Weights of a small mixture-of-experts language model, trained from scratch on English Wikipedia.
Size: width 192, vocabulary 15230.
Experts: 32 experts in each of 7 layers, 256 squared ReLU neurons an expert, 1 pick a token, a softmax router.
Training: 316M tokens, 4827 steps.
Below are experts of layer 2 (counted from 0) of a mixture-of-experts language model. Rows are named router (the router's row for the expert), up (a neuron's input weights, with its number), down (a neuron's output weights, with its number) and show model dimensions 0-191. Each number is 128 + 24 x the weight over its row's rms, rounded and kept within 0 to 255. Numbers have three digits each.
Before each expert's rows: "mostly gets" lists some tokens that are sent to it at least half of the time. This comes from a sample of Wikipedia text that the model never trained on.

# expert 3
mostly gets: "'\n", "'\n\n", " causing", " having", ";\n", " its"
router:124131144081132157134097144156142079139118122167153111097096105081143155097174138176150143145139138126126118154128094102142097137117122113114145123126164111120145154161138105137101164122119124127180150169102172149097143136119150132124078152118148112136106113102126087149079105108139125092163133120106116088102154156122085116122115140155172118100115136156168110151117121085145140105163164144124102119157121112150086123085112170140169132159145140100074132153125151133103102112131141121140141119132115134117147179080123111107170119101114106107114111126123138146078117165138129112
up36:150154090125118112099056131112136128141114126105109145106135140103115095110147154149124170115113109129132117127120090134106087156127142143108104143143124085146134105165157081113150173137080158143161115119107137126107142179126151117170089116164135087092117140097134109152134134099143098123101117163153107119159126180139163115139170106098151133167146141170168155132086147127142166132139107142122151140131130115126117136135104097138140133203115115121128121104107142099144097140131092092100111130115096139143136108089150149180157126170131163142137113079130146095122115119142108116
down36:115112149162134114154139142143163202088140129129126139110172126094128128154155132128175114114169137129086143160106113154164116139148196172133081107147128126104113181154144131108114136127092175121118143105080143106109136139121130123110122167103112118144108100157088098124112100128128090128140114109143094134120081136126108164143143104087136118134050115118104099105110091121155111141119154150150103146096161081112118129139129117138115156135132110133121149121154117090168160124123112149100148137143126103104104095134119152140103146143137117134090141089119167146120115104090123153
up37:158109146096122125110084109125143136157136121132107147070104142129122129128146142145095118139105151139127129153140085113121152109120145151130169157149078144144086118143117126122179161136147162148127128110135080129136125164131171134157086120145121066169126166181149083135142135136137149131118112102111133105176168137116147151168112117110103120122128120119146123123118133112146192109118094151100135109115134160101128114071124131120131142168094116122110093099091140164168145123126135103152101149129096179096147158125142131151180095138117118129129114068114172119135135117112160134
down37:141129092147136155103127119161142101143149154118147143082118115142147138087122108121100115102120130131103159149110139146111108154137137125142122091145080132131125125159133136125126140114112119140137119156140090129138170090101096148123133149102126146161097121121139086129158115138116115125137110091115105128132113127116089164147144119096126137066137167158079066100167105107136125132177117133162128161123172163129108115127159081104137131141116130153133148097124133149141187169122098138095170124157160125124131120097117117139114088142128119144179126117114154158200181119135140197
up38:128160111132108128160048128127157116131129108099098113147152152143112096110146149131129144115126114135123107126159134092098124093134132149168134140148108128128087104181116136083088132118108144158129102085108144181122143190133163090121135118137107130152116127090133100160137111129126146100087163138142132121176151136104147106167128121138129134099116186157171177112128167127104123154147082167116142138114172113137149102097120136126137159142140123127095129124101108089124103108116125144127115141148064131090128133127200116132147099146103126130101126094141135161119123138149156122
down38:125102112118130150128162157163129143085138127096122144105157136120134060096164146129148087149130145150113135158136181125052149131108171143084094129129109125161138132138129142124101146120107129151136099121147121161115137101172142140110144164122122107110133153116148124128156093089133164104126164085130090110099125125198107155140152152135128142143123130099146117116158132115135118115132105151107127172119142146154120128174164140082110116119145091148128124079108093166137127178080139113136193123129124108118121135087157138137124116146167156121138119114143171144144116139162124124
up39:140142081175099091111075091131115140147143143096120103093152113165078143151143134089096185093121113138132111089149113126148150115124130136136120140105111090149114085126150119072118123120097154147126104100142108113171105123185111147122100081127139087108108135121121116128148172097110123113061175118145133148125112154110187118136132121158124130126089131091118135139127124126130150126114126119151167117104152104104133136136114131150118165114148105106161130103156119113126135136118084121152117118088081133087132110150190101167126165118113139148124147094117143152147120123123129124
down39:134111142105093127154192080113138091124112136187095088104160137105125105139138168158156105113110121154154195126142133098123118123109172132106124124134186111166141133123116118125185127170100156140167126155102058116116113182125113110097124124153127104132129106119102122141142156137134116117110128105101107135131121138107123154137112126108071128145142119118131113127070106138129131086191110154110142095139143137095107140162141128162114113102133150138124094141102108147120138153139123135131116131118129122154149118164128079101155132164160108166105123106135099098156116121139157142
up40:156149105135121129113111146117140176145170157150175158080138166140107100124095134126143152114133103126132119155162153106137146112175113131108071110121096125121162164171093121123096102125098146100138106122136151121089145102137140140143106112156093136160107144142145156094135131096111167109108150101090125164135103156060114127115152113127128133138128123148159131093106117130114087112121103123151128147095135145134128138085109149100141142159115136122176165142178074137105130131149136148149110141110072150119102133162124081169119150141146123104118093106160124125172129102088126109
down40:122136140122123124108112100163080087129147118150115182102145136113093177137134140115146093134178162156129134144131097122110144124110176146164097121145107145088142095138140182142080118119110116122188159102144144069134117124122123119135140159133137145129131122131114137164148110137117154092127133147087166101150080075132096121157148129163161107127123138181123094151129148130137130099134121125132095118129143176134107090144124120128076120112167102127137144144148114114142144144133158102126131117141187157118136150128089103132154111184159151099149104141117120114119147102148088100
up41:123144102138126148104110124088081114141126133132145165105106168102117124104173155094118116127127133091162131112164139144116140112151129108127143122124173119154114105117158123132102117129123135131104116077130131127152097136165152155158101093097139131147115127160115119112124127109096158146091138145106102161147172170114150142154127109167131143126077172130166126126155166141172154130105060147140146121119120117149160180123172139131136123135102086134128118108147114177133119073168098098118085099149121155102094151102139132119082115129107107115123110098130166105130127149127178090
down41:106106130118132165156098121135140134128103139134169129104128120130149141149102114136146089149142152122103079200114128127149147152150105121140150104105144140151071098172117120121141143143150152113161126112086053095123110118107083165122115115140115174153093117142137150116098176135128151095154123170118098170108133152116113159102101122144121140109097110125132144086123130136149097144144138123131136166133141153144134156153149132146112093125117158157101128137115155133122090148133145161117161141090138111135126129108120076126144116110107143084152128178136193164149184141131157137
up42:174144124143115108133069113069130179127149125101105141084155167149066093161164132133119127150095082151136131119162122122129152114143125113130139133124110130149138135125157117085109146149130150122104097082110113088116089197181116137135141123127104095154111134147113119099161134114074138095097154107149126136136129154122162112145142131123124105110092157140151131147109158135127166117129097143139159132130151120139138112112127137153130160138152109132120111108157135115113128113136106122162095136137089234124114126133156143159136105125132134130158106116143179135155100127110135137
down42:153116138108068156099172150097128183109117144122127127141138083114130100085085155121166126114085125123139120085125112104082101137159125091138046138153111145143084138132140119128128167114107108134111129144119155114118138151095121114148137141129170143113113143146148175129136104119138120102107183106115162147119155116088153119107108132124110110082160112147112131136117125135110148130103115141105127132137074122112153065141115118112124156124121099113157120130132092125149130144107131134150165120102113154133135141135166180135188124121143147103109095124126068112171090119132142144
up43:121150087167118098105123130101160158141119154110141120104151166130091114175112119094119127134078078152179138121166125151141106117103116132138133172114134134104124144116124117106146136180126128136130097092180113133124146159122146182116164055124146109144143118116101114130161123098123138130064145114129119126175167145134120117162110140149111111116135149135123148153145116131101154168111093139084176136099165117134132124094096110129120136117123104151142148113116140095113120099122113120139102141136106167098100116133206149146139142137117132150119093100133114133184157138117162115
down43:119073109119123173185163126096182116148110111141121108153137065117139167157102129137124111129128122137151176123090141160120144126089150133104149123117152135107121169107113138170205108140140093106115133141161097127164165142087161115121154097154107120103120137170068134123134118125113135124121125108141098173135137109159123119150107099124097130114131123150123107138108115076138153159167155139131149108115115109143158109116099105105145115135108149112125142131116159132124068135123100113098105133115133074134155121133107125107155119132077151141090128117104119093152128135159091111
up44:147109167144095093153114130126123160122144178084082078095103093159097148101109130116136112084120126101144108127146168155105153124119106133107187128083119126123170147143157108135112129094129159096118131103101149088125150174137146132088130122125108068121133115162098099110163093128109072120101130121152149114143100094151100139144121167090137128091098127137149125107104148131112154138165110162106142156121069134102120109165154178117108109117146136143123111107141114091135108104110146101141130142147143161123132128101120117117141150113124120133110122109073166140110106125139126109
down44:136110089138128146122116144127111143120141124118109127114112146186088113123133110157117122138141108109150142106166133134126117153159125157097099132106120101128137124107117171107097108109152100048127106104151092127159130139152136120093131121156108144109165103124125080142146132096134092124163127131165154172147097153124120115126144137101135127161153110140156149188150176078121150140134105129108108105106102152091116117154134115158142178110132136158141157150101112149165090093118116107106132157145145194119123156140134183133124154106111089124085105149141152120171080131150138155
up45:128098117137127109108051145111147119151133113144116143119111122122110096154161105110101123137122100156137144114131115136103114091098128092135111125141106124103138133130125097120099114163137109107166150044147119097095155144091124152140124085123089096115117131156139095139105133123153167114117130129096108144125146113103122138135145091160114085150097154139121117112128172140120170150142140096070133155109098137139183148173033149154102132166118098140138097121119136116153106128109112128138138133111088098135150091105128134126148146117140144131129122101112164138130113112144193116
down45:112089119095164127141068165143110144089145106105159137154141085114094151169103080145104099108155093138113155107105120135143096120126137108108143096100108113083115114106177097127132112154117158161121117115128102137145097119153164109155122103144108154157135113129149111135110136157155089139104123105148141155170089160135120123124105133168147136115095119144152107149152105085169130120106141109125119130145168128119156153149124129127117100096135144127136119140132121125115107124122113123122138089153110133119145158106121071106144151157109088052153111156138146203084135108143118105
up46:141152148123140134124117156119100149101156108129135132109112167153116091137167151147125138096145121158122090145132140182151117131138173201080118100122123135134115092135147125108112166106115143114153072127113120100123128139149127146099161106143118118169102110129122160120114135079091172116127148110184152101156126159148105139104172151149152147151161121117175135150106133141117163170106159150103151151102162157150159113124109159108131121114074108125104168094140134100159111111125145134151125083129083143158131155181128117145106118157124108115129091109154112150148131126134116110
down46:154148132119130098133105123158165042117134116171136123096116102114154121124085109133147110143109109126140125140129123073185149114111186107110133094150134112141124094127163176170104147085133079132119141154139123094166125124091127106117137094140129131138132082125105144164115167098138070153161125110112135145139117090144148141138120147124105107127121110138155135082113132161135146103099165114126099116149131122137137124080123110133120122083126124100161085137112117128128098106111103145118159146105127146113135142114117075101132106118069113099138118138121144161167104148096130164
up47:180156102136154115100060142111139093134123157152169195107145184136106163128117125139117130119132112132113140122170142119176127123122127109122126099116121144119115147155120151111103097168104132134087106105140136084102121147133142148127144100123114109157087097163144084119142155119097126108077139156130112146118127153136109165167119114171155153135094125111177124096107135157125111125143130107099156102091145126161174115139121138113152162166126131114142167101123139130110130106104120128098109119164068092140126141088124122156122118102120128111125128121138185141123099127101134187
down47:140152148137099112112121129168092117116136121080190156122116138091116133124112094186134116119193123073124149137094144132116127084114102147160154108173120116121095124128101170152107137111129094115144107124091111151115173119145128146158137124125144166099126131115160151141129101134128139145105121172145145161107104117134100125106139123140145134125107157111153161139090125099115147092120087105123079106126129076105101122111136118113142134165081179111188111122149128135103089135158117118145147165126133138117154127160119139129153152175176130092158144121143159103152141154117127155
up48:119122138118123131122105137121122182107109130115132087155124156136112149132094152082175138149156107098139087157146115124117137132157138147112151135136155134118121155120145102127084150119109182146142133121141145140128148137159081106114125121131163109145060111137091102108151122117127137136102160100084080151146166186128126122122131146161161129149152139164156124078134177090137135121131142143126176128102159165125151127097157112123134198134095118113123154092097131123128139116154129153119149112106082158097150130133157145111145155159100140127124093115097142142128183084119137092
down48:100144166121128122136158152105146140094144104105151147097120136109092141119156148135174149136103115121135122127110104144128172161128165157141123128121135155136098120142142107136109147146091101150173113165138127111101132105139115151135168157103137142120156104111109152129151106135119124130121152143151076123127112153150151124071097151142141117126124145148102097107126123137121149109133158137119100122175109134093065176113139140093097152119162099110105103138098097179135153129098132159148109125096091093138151150144064104094160111160156127093138111100144187191119145136140090133
up49:094088148153129131148102152139137138137124132143134093101154117155101104139132125089083110107153106120166138128105107107163148090120123116139135111130131099117143133099194118125130164140114105139123150095157161115133085133112141108151154073154143128120099134158114125122139085127115141068082120085088130097154186160092113125137156071153134108069102125093133116115105181133125141098132147139102106112130126110137120095118107152131151143114137139150102112143100118160111153133163074098160140094112140125110126179155171114144124137121149119123151087097124139140132119151092145142
down49:090093112138158146117139125149160132087152094126140109151157058138115149170108107126116107152152066150157128134105136124140129114152086109115103121109120151160111165134178097121126104120133144132166151076093156109135140121165079129123137118125097177123156124109134096133146116131085127094125087100154119143114114133119180107176098115122127131133138148125118145105149132108133120109121136105152086139115136174172153155116117131104138080122146150162138128109138153133140127118117116080149121121087116134181112105178122113129116114098144134098117148095075149145117150162159111146
up50:101123120145119096145129152122122174109141139156132109115142144200106113172137106089112113094126125112137124146124112117125155144123132087134094104129147071113121142159104102076085152166137159145152093137157114102114134129128131145154141080126143120101124114097109194126127133118101167126111120115076140180140186115103155118161176117076163137118104093126153125109115137107135129140145099130094153175113105164111118139138134156136129142117152162123176150109130122116130125156129113119090102107123137149117140125136110148131174103113155134124133103149105066162160096132152130113
down50:113096120132148127103129110173167102138104112125111137138134134144125109117176096146173129169115093121112132140106103124144155129185101135151101123136125120132123104146089148110166092111158111121134125141148167114130120096079132093157089146132109108156145118080177136107093169089169089132114097074136122173128116113184121108151124110114087120140122161140144111146137125132136149111073142134111113134137161136138126156105123131118143078138103144140138180086134130138163124116094136162090102151173125161152122123072133119135148101128104136096152148136154149122117137125077130113
up51:130115148135112132127095136125157155155123136127104120132084140103119129144158135100106104096105083126144101123170154130109176133120144094126162159132074136151094133107123154115123168138154132087125094088101108105126104174111105103148114104128103121116081100119102072148141109099091124106107149150150158089181166135118111139133145120110081127107099154156143177109101117159157173104127134137118102129133064114140126115138113122130111128121094111164089118107097166137137088094135112116132115128100135146138090116131193127143146151121130124103117147099154139085137115149122170131
down51:109124165127099119109160117162148130131140166125137116093088161191125108126136138096126125122101138089123100117127145086088118150110091122086134121151125090101180083080127115135168109150130130136149109157173161156153127098107094150100081086121130125163124109141124140124115171095147124141153136129158160126141103128128148128095122136086079154160138117110122133126111109128110190123146094126114128154086124120135130144130163155122125109151147151118128124123135133128150158130131104103090172120079142115129132077110172139095168134121083094102159129106138152126094112126131159101
up52:183174117140138120114078141098152108138145150098154129133134176201090132116157135123131098164127084105167101124132137122103105111126104101137176136165145138128168134122130159124111145125091126110113097107134157113127103131146153154155095108148128099147121125123132148150135086119135145115122076110166112117113165140134152128153161145125130133154140151092115111068123127153111151153130132128137139100137154131065143077145134151131118123098141129127102113086125134137124101133168140159127110137125123221107130128131153127114141157168116096130138090098143141101124127134137155182
down52:134130135129107148153121153120132084118091092137146122141134102108137133109153116103147114110137083085153153145109095138107110140174166119136175110103098131152127160138127146092174148105077087085117116128138099151105107149136129168170147136156139112136115141106122133123112162120132187160163126170133108142114148108101116130132141135133162095150122152107127107155128143154167097131134140146133116126149146110173129116110101158075129104094087127135098147138131123067101114143155144182144129180135119161122128134146072167144105069141122083127114137135149117126102163125150134123
up53:137119111200113131143110127137148114098124099087105100081132135166106115140138126107128148105120113127176141129159132135110149104119138141148141140130132117127105091125142149106113125111135121113112157107088129133131132145164184156145123115132141129094138095160139089123147093116123126092098157121151097107110110113117169155136184142122130120090133113065102153116108144133139139112154110149148174117120128133088111166125117113147097122122192125126113144066088101119134130119117106096119110112140070172069143145104102146116127154116141180132140070108122155137162109108175140123
down53:122157124146108133137168103084089115117110118166149133163147109109144113200097102126128115144149164139133099055112189135118120099129142127096127073147115127146117141139150131113171113158110127152142162124143104121101143132173126117152115133092109166112120149122085149156129125117108148106164108097143137131181095084119131150129111156159122124068094148126140128110108165125163120097142149159129131145132150103155101081129129124141135130157151112158136121117134131094092140133071134136184125111123129160121162090096140108087145166124130137120131159123110090126124141116109120124
up54:126145084131117133137101094150102180129139138130144134113125139110114121160143091103119121118073120118108123142181146118132127111116129130097130137114162135147151155111115122129103141164147120128092162117128115092114121135178165117100134089125167093103126115086139105117138129129106134130098123160097135123112156151079127138164149109157130073111131096080107116086138108080118134154087129110188115076132089169079125136174091163129136138064130108123164152119161130161103134123155122111124112120150123131079169134160125133132122111129095127144139082127131125101135093141159143110
down54:129117115115139118075122145099125126133091139102134118120101145116145131076147101105151156117121133099165104129148160116167123086130127123163164149170144181094096149112102148128173133137146092087070134098164117171112146117143151160156106104091163127126166173165123140107133163135113146141154139127084116071146115143137089130147124148139135144146172158160121133145109133095099123158094129126107125084111078141137126141131150137109151110139151131127153118117148118134101143133160103134153120159150118166097097076136150151137106118123146138146129134154182129151128078109156121134
up55:169153128216118078100080112076152120143134137120137136087098111143086107153161130108073148127103122141124112088169108115134154109116108144130100156123097137139119127117149121122105133163157124128127110069139143111137110139120096124122132097136115124123146139115124126117142149104109123121064163101138153160141148121150149143138135128121166149134099149099106167094125134129102152163107115121118190134066142127135173123126101099134112126150143122119122110135175151140124114134129118110162093118147142167097111108161137151151131147118108151125124117054130139148179149125152143109
down55:160125126129138176103118100094119158130085122121121146128114099114147125114150175115137102126122140153103110093134134174129140124154181168090142167140143154161101103157113154153110078134135186098152128128102139125088064129132112111179131129127154134140142134138126121113106125092121091145112155136137146116111106140168131108144137094115178134166076143141111120150132136185132101133123135135115133122166098143099149140116101106122109135137117126170143098187113108135092120102125165087107105156151133117116099121120132165145085112114124151117132131112103123157110182179118154157
up56:122113109104141126136134144125127142133130178112118134105124161134112145137122118062127132124108082072128105106149148127122102108117104128124155113112128123087149123145154102134120124160113136114157144138085136149117144133154099116110142100127107153129140133093109144090121139121153163127110157071126138146158162151071174119145138118179113108130128108123171126128135140128119113106117068134107132106149105081123185145135106141106134097168153097135097126111140154108090123132165127089110090083134134166110110172083142114127132130154106118108126156053148093171137102115087162128
down56:140130148096117129140157119115134125097149096141140117151119116083129089132116083119089140120127119127137132113150166141135173147147139129101131126110116097118114114137119111137165171111138126143123143148122105092134146145094143091175123090101128105119173093098129120140138146186148131099134161157101129129088109137153141129072114106100138173097165137121114168119128114162144081109131105151144125101183120152143163104134113163128139139053067154153130115127130100138120136157094107150096136111152140102106124152172154115088172093116103159146105144185124123123138143103133126138
up57:110175117146118114142129163137111156155167120110067119104070114136112088149106081095103126151085094132103107060156105151150142120138131137112102118152128146120106151147111166143076176132142164117089125125109123138107132149141107140104133090082093124134129149140120120136130124120118160090108141141077102122120114114119120114135120067143132095095067100115136127139134137129117125117131110148108129122083174138150097133059123133121142148100116118142084140137101137097086148142119099072138121142152077144151118147138142127136155141121137161126151117129147118127131157139120098112
down57:173112121137126153113115161110150136132102107136206157106135123157123100122168131150094095145135121118118125147108131111135121142102147128139156199128095125111160159155134096165143150132189112130141067122125089148137079135116108151176129083124084160120102138088096118116126111106130115146156099146153121149138087099141143109123125092166078115138152125117134130129130114122126131110130163132103101139150104127128145094191144110137168164121133118127103119076098136128147124168140119165115150142123104103147108158084099175132116139136116100108163123158108130143141133123142153122
up58:140150109172114069094104129111105128115138159111139169100155116189073103170108126093144141134114092150120150126144115124131120093124120140145111122129099149119125169114129151100140144156145158127100108075122137170108113152162104128120129095111125094122096126139109133116156156090106156142091161115120131146127148181110167108154173104123113091109127142098116132132129105145161145142078125136113158133129144151143139135128071112119138141096127058122153115117094174120126155083177125122125114126141111162117140140130171135183116153146150144130129136102138109148163129118100163121
down58:112117148136124077113117125154115164135124119119174114110106135118123155152122191113120143121133113120122146083124135117147134173110107123164108135097117130131137117130109107131091104110116116137122128139132146113107056128085159155129128122115141112155107124138094125149113141119088162106138144079098095101162163108096102125120117126142152146129146123084157142100138152149132122123133070111145116174124112109112120125166136114161142131087134084114146099143125089104136128087117124080158149135119154097129074080072134112081120139137129176102102133144076146092103071131125116156
up59:127144122143115102096106119098136137144147159098140105085137136154080102168116118108117163153120059144139152113150111132139142124136123133115112104148148112145122135081139145115122135160138148122076114095124104074157118151157161114110128077140151121154115123126148134123171153097097121158072140105095129130144161164119119157166159139138152144182087149100155170123101159112129106150111104105109136129092126117137159128125125124159127156115147089120143143062117139149103138095119115164135108123153086140133117118176158150144131125152127163163123117110139128143187133100137177140
down59:119146098121152157108172137158131104117154101125131142116113131113179148140152160126122105092120146119102175139133138160100151159109121176085124159155118188172104130117148121163175132136178175158175097145111115133110117114093092100127143147087097134087142141157120128168085103153166116085135122144140118102124105116111160134124125127136117126100155126146169097161138134148157133142111132152121086150170152111115115136108127162142098147154142157158127118095128094126129105118159092095089122107115122112123127161172144123158093119114108095109139125154124143137104103104103121160
up60:177166144127128093122062113123138118128163103114111118118197158188106108112122110143157136121106115137119116110188161093114140129104092149105115161138143111116143121101110140084150146123160145173124141109140103098115136130151124130134141137147141148133129149096133154152161165112141102112100139116137104108134136149129165181154138142085151138153144130130136120106125142099156106157114120115119164108120168144142125125163098175138144112126117117128099097096139142119093097103115140149175116161110132166133126111144140146174128153125117139164135065070133141153126132101080090155
down60:170100186146128143143092093134123054097154106122126119148119140088145093119157086108150099114135138148126145128166127085132132160145126139139152116137138086129084128109116138118107092111093149144155128115154131151075109106108101150130154118145155172137134164141111125094126134098135101102144115074089152167108133133081124131114129138180134094136157127143134113134171130173146169085126146093142112155140138144103162112112098100156112112136103151122138098151172109103167109170178136130105128147143151110138134124127137112129153103119140153127105156126151165134133152170129122119
up61:132141122159106136132110168120136135146155155106151112102135117132117104108121150153133178137139131151141123137133073135126095140115116086126127121122131091134134122126133092149116159171110156197112112138129166132134080149138131082133138125131146089117108164139085121125117152105104123103114125076136130140153145162128144125181143142140161137097103092101132117091083189132141150106148117147101128110086133100107134088108113164112149108114096095111126146081165100184141107133164139082113130124101138194114085171143163136145127105128120129120159077138105130113136133134124109136
down61:084111137151136108163141124112077139097123087108136150095155130110142128132125139102130122111143125130105179154103134133159127148132152143141071149079106179128174139141117129128129134089142106105149133112095142158131105104124110089120171105114132138127140117121087171095147142111123137166129113130119078121114113128142134122199183100099140103089134142091104137123131100137121118105108149158128111146075146106158164152129138082156154112116114126096146133106122142080127168089182126103123131109119151095132133116140125137138145107113166120116111162103103129143057138118098153133
up62:149106103118150138127143142075157150134191120102128127111135185125105162178142145115136162111080109152150117115129095118145127142122149153112119132079111142120178168162156135112145123135111126127133088118146122119127141137133142137140114114131120079132125153135087139138162087092066119098101142102146160139122164113094119115126132142153168152142143097132167110132076122119089119088156128139156146128125142101102134115117101139117145125080160112125117106109104146150139136140082074134125086135152117167077143145144162128130133157136177120120137118105083118104155089124142156161
down62:174140090096124148139125136133148114138155148140115141149128114144108155108103111110154131111142116127131129164095146127174112167140198086109155131127118091131176142135090109108137158081102160109117142081110124128122104168110134155163121150079068101096117140131133114151133151135090142107113137158121154100125126158175137111151104108094119117133120086111110145125136126074141143136155128104115104136165126136118116134129139123129144123142092136108128149125106117150118153133138131129146112129171193115159189124120091154100150135181099146083135105118130107101099140152134169179
up63:124123127125125108096105149104138134097114146093146136097124151153111102144114166109118163111095126131164105147139094141118101139133132118113164151131084153134099163101088128126104160154120144172142110135152150168130117165136123137117153136140145108131117174138088103101142107124137120120129115122117132110126192156142146142160124148139124106127164117132084132156107118147160163103122135149148105084148113089143158105107154124132130197123168127136120109061129164121171127131149114144113104140164083175166085155122130168110103160127123138143141100110124196109097180103128131141
down63:095128144092142090165112135124087116113149117103140159159120095086128085142153168139147127120119177133122127101103140101120113130129171124145130140156103155138119127112148109114124118162117116132143113139092150171084113147176121122117117130139160114144126133110100142170130123169095143206137105120075115097073102136145155093117110149116155127131142145104112158147121135126115123162112104133157165091129101138138155100126115130129134064162113095123111089129158122115127133150073138143099135104163153130136092130196126126133122168123136158099103124146120084142134111078149135115
up64:138142087138151101153114153123149127125129123119146108123094115144111113109137087104106132111086079130154096164160138145133153125104126139111131178133135130125160108101084140101087171138107146120105076128076148125106148158144123138096149121140175131128112136130122146125085116100125107133143153122154098128109175098113109120158099140137159175108151115075161109081153114107131136138129085138102167117116165066132146114086074097134132183134134130102092150132119137074144141120113112163149141124125141115100109146140150151130129133156109089130120095118092165123141129109126167105
down64:172161125102107126174141155139096106164140094137129090143102068128135140143108166084114138107133122106120154145127135130114129124127149126119097160093167137168101140135102134152133107149166115151165168158119116156137157134103100097092153130130137137125132126169106114101112107100125099153145089164130151125094134115090104133129130163118132124106167130122121141098133105142118121133159105186157102175132105165110147141152087124131133115093133167118116079154102126083126121129182144168160118160134086117122114117117127132139083096128124178154107132162104106131172114136168129110
up65:144159116119082125155144117135155148160120125121148143111104129166130126147109119048094149098114072127119131092135130132117132162150116086106126144134111153142147132156076136142128113134142152105148142148137109148138154099144117165094116131150172147088092152139149113121145129108142123127088188125124137165089181169086155163153118126156122117093121103148100112081104134100121156091088138144185143073143134111140121117109129108102117179103135084141169125112168121121105124132117140126106127131134067138105154149114152132136146125170128107162127121110109140118136123128135157134
down65:105144131105147111110144160108135106144112134139125113119129133130116161103117115119124150165119152128126092108172098145141104086164103092159130118118130118148104140096104151142126134100121139167166117115088120111136180139163098087135167120105111191109084135131160127158133120170168144145108150142119141123114129078140156159149130116148153177116104058141126147130163137102128146172113099123123119103151119143143141164106121127178100152145121124136139123166158134105156115111091102099132107150157133171171119119153116147162130151099147093170135123124092138115099129149148093071
up66:176148114158103120115085141132115146141117172116145106112118130120067082162139135130104116144107076113144135097152100112160174095130133126131120126105121132152137124125137090103117136165100142109112124091159079125135125118151168129137153106176133114141122113149133158101150141093131154129083164109147146147123113172094142133136163120119165119133113122145140160118140146117116115146105102122102148133094118097162148133131137115148127135123151108152131125079131138101097136101120094155134105145135045178115128078142148159137114141127147149142078103057141149094143114071126118121
down66:152119154119120126105152193129109130172116139147145100159160153113126127133139109116101108134131150098122087124109144107130155123110108138132157106181139145096133115157153106136172097113086139137117145116183142130112137092159160156118122113117142106113119128147097163176138139135112147125130156150193159141165149178104117126111149128130139091149119147137135082128111146073142093126158122107112132130110102100172138141109138124100114139168105173171117122105114100115113158148126110120092127122184128142151130097126142139142090123109207098116099131106137121157121147077115156143
up67:137129134184127133144092149123157134135147122153160135095101128171104124121112153136089125117110097081113145121160133097169130105118095140101085098100125130117132172097109156117109109131129092169151092131169143075097154153094153152109139104201101126124136110124147159146145129130109127127117111116130126135139169131083118122132114099172170134129107151100142095090178138150119115125146132144118165113049118151144130128119137153128161127157152124123143143139155124163150117087131133138167125119137125176105099133190122107107100143121101104104115089104112128112132107129141105144
down67:103135149082109126172135082147128165115147150147106143122089082161123126156110146101122116120143159152126144114128136161103144155099148122126157154144103112121155117115102198141151100123120143130156145137128129118118130147116120135136081140157128113129157122151144180136166129155131167101091157126118122116105097142126144120116095120161149094123123114122105153108086169102105141099099128121162130074105121100122181156125146083128132120113140103093116148164151125160105122156085112102112124126099124088116155121166137084116183137114202139118149141092118115102116159140165109133
up68:184132092155107125121134129116119152108110115137109099109113118116116112159144135116133138116136086142167128096134116102109136152118141081155154179114127133157179130085131160119121106140129108136160095128095111128114144116153152141158132090165155151107087122142122153142119140122142172153076128079117106114131134140147141088142144120156138112069116115070147117090079145175105116078121145158137138124149108118123130134132116139128099129149111111149100104136097106120128110126099089136111097161109111119071134131141160112160164167136160138167080087125127156095166108097153132118
down68:135133120170106143119147154127082101157106107119132158134142129095103126112156162141118138172095111113117138088164147142132111108183111164092124143087134126148132125136125170131108134086118124165172144110133107096131104115155121160140136105102108138166116140127167105121124136164128129164142120144111144133124100116124155119131125127095146112141112152109114114129136137103097168223130120128108153174085111112115126091089100144133139143151151099145176138102183104130144133139189149132117124101170107143153120126126108153150119148098090080124088113157120110131120103152179142116
up69:075098119125131114148117129136136132113101151086122114114155135116124101126116124112108134106141112121118125134156134151181113176122139155171151146110141128068124110125132110129124132127113149144094132116144145161118103154152118139114163092160116093124067105136134155118156171149097143112116165101153119151143154131135159102150120142141103097102117132085091148125133110113123150169081106124134203113106154114168147127115086106092101136106125088131149136131111141126127105107120105087117123055095108129114141170141162112170105131130143111146119138088181070143152126131157154140
down69:153123142138133113091124106092105104111140096112106127090135142109168153113144189125096102156147125129117131080118084122185119113134162092098124174123126110192179114122104139131134112150113116122120113122154118135118100139129132153098127123112107104117135126149113125108160157155113102103170146145147126170122140128164128162143168118154107139115171078091151141138140137149105135133114151155142100110121104108151172168105113148128154160131063115131164142109125118127184128113112096167131140086133143115087104108127123169085111122114105132137137146113107103086090117121085125139
up70:128147091166135092139098143081105140129155143131117161117129150182087099165145116104085114130105094150143131119158113112123124101157100148154130140077088108147146121135156130107115148156134120125106088109100110107110065129153106131149163090125108125115114142133145138106150154083092159164081193096123125155144148138147169120147155133151129139114088099120165156133118159095120135141109105119129185147124137099150158116118133135099114145110120125152121126100136110141115134098137110069106117122131096137123118120160153111169107140113145138140103065090118136131179129117115143114
down70:114150128138158128106138153120094127165094108139151068142107175128111083106134134120128129163120172122092176137100110167102148116088136097134129122140129132121122167110153166114139136162156104111149162175134176125113124082132080094132090139134184131136114128122133128112123164162156127111162120195085128122119167168159141136121137136129089145127127120170146128148117143154181099140110154125155130133156133127108087161103136142096108159078125144122109121108149121156145135132130145086160109114092143159179124129106145143108165124137110090148136141121137141124101142132102134125
up71:140114116152133142062092152083147110114135125086134122101191156129104087158129108135100135175119107182126112118132092157131131114107122099109118184147097120082150118150127124159135177125139146132085082103151105114142170139142141117120122128147124090153104107158098118132140127125119105121114147096150117130154107145139149097125107118194127154126117166132153153134095114150127106110108119115089114147127102094144131107094113108128091141114181100108093119123152130123151086139094110096125103137115104192149085109113143127130137155157128141127115110104145103149132143122080120158
down71:167130140160151096151115145174113102126123117142104155132124162100122128086126137145137135185172142125090127128132081153172131159141164094141148108152102106129127154141135139137097123130102123180128151123162114132154099135128120131183139106154110140110142152139137120097128176123136082107166119168109119138117151089156136122153160141105173162133117107132119154108139109117134109127123141128117112143155147116169123113188151135116161132141128095167134149090117176120156116158166111115120168152123106114111109135109121177127136109087134149127115124089130130094138179079150073170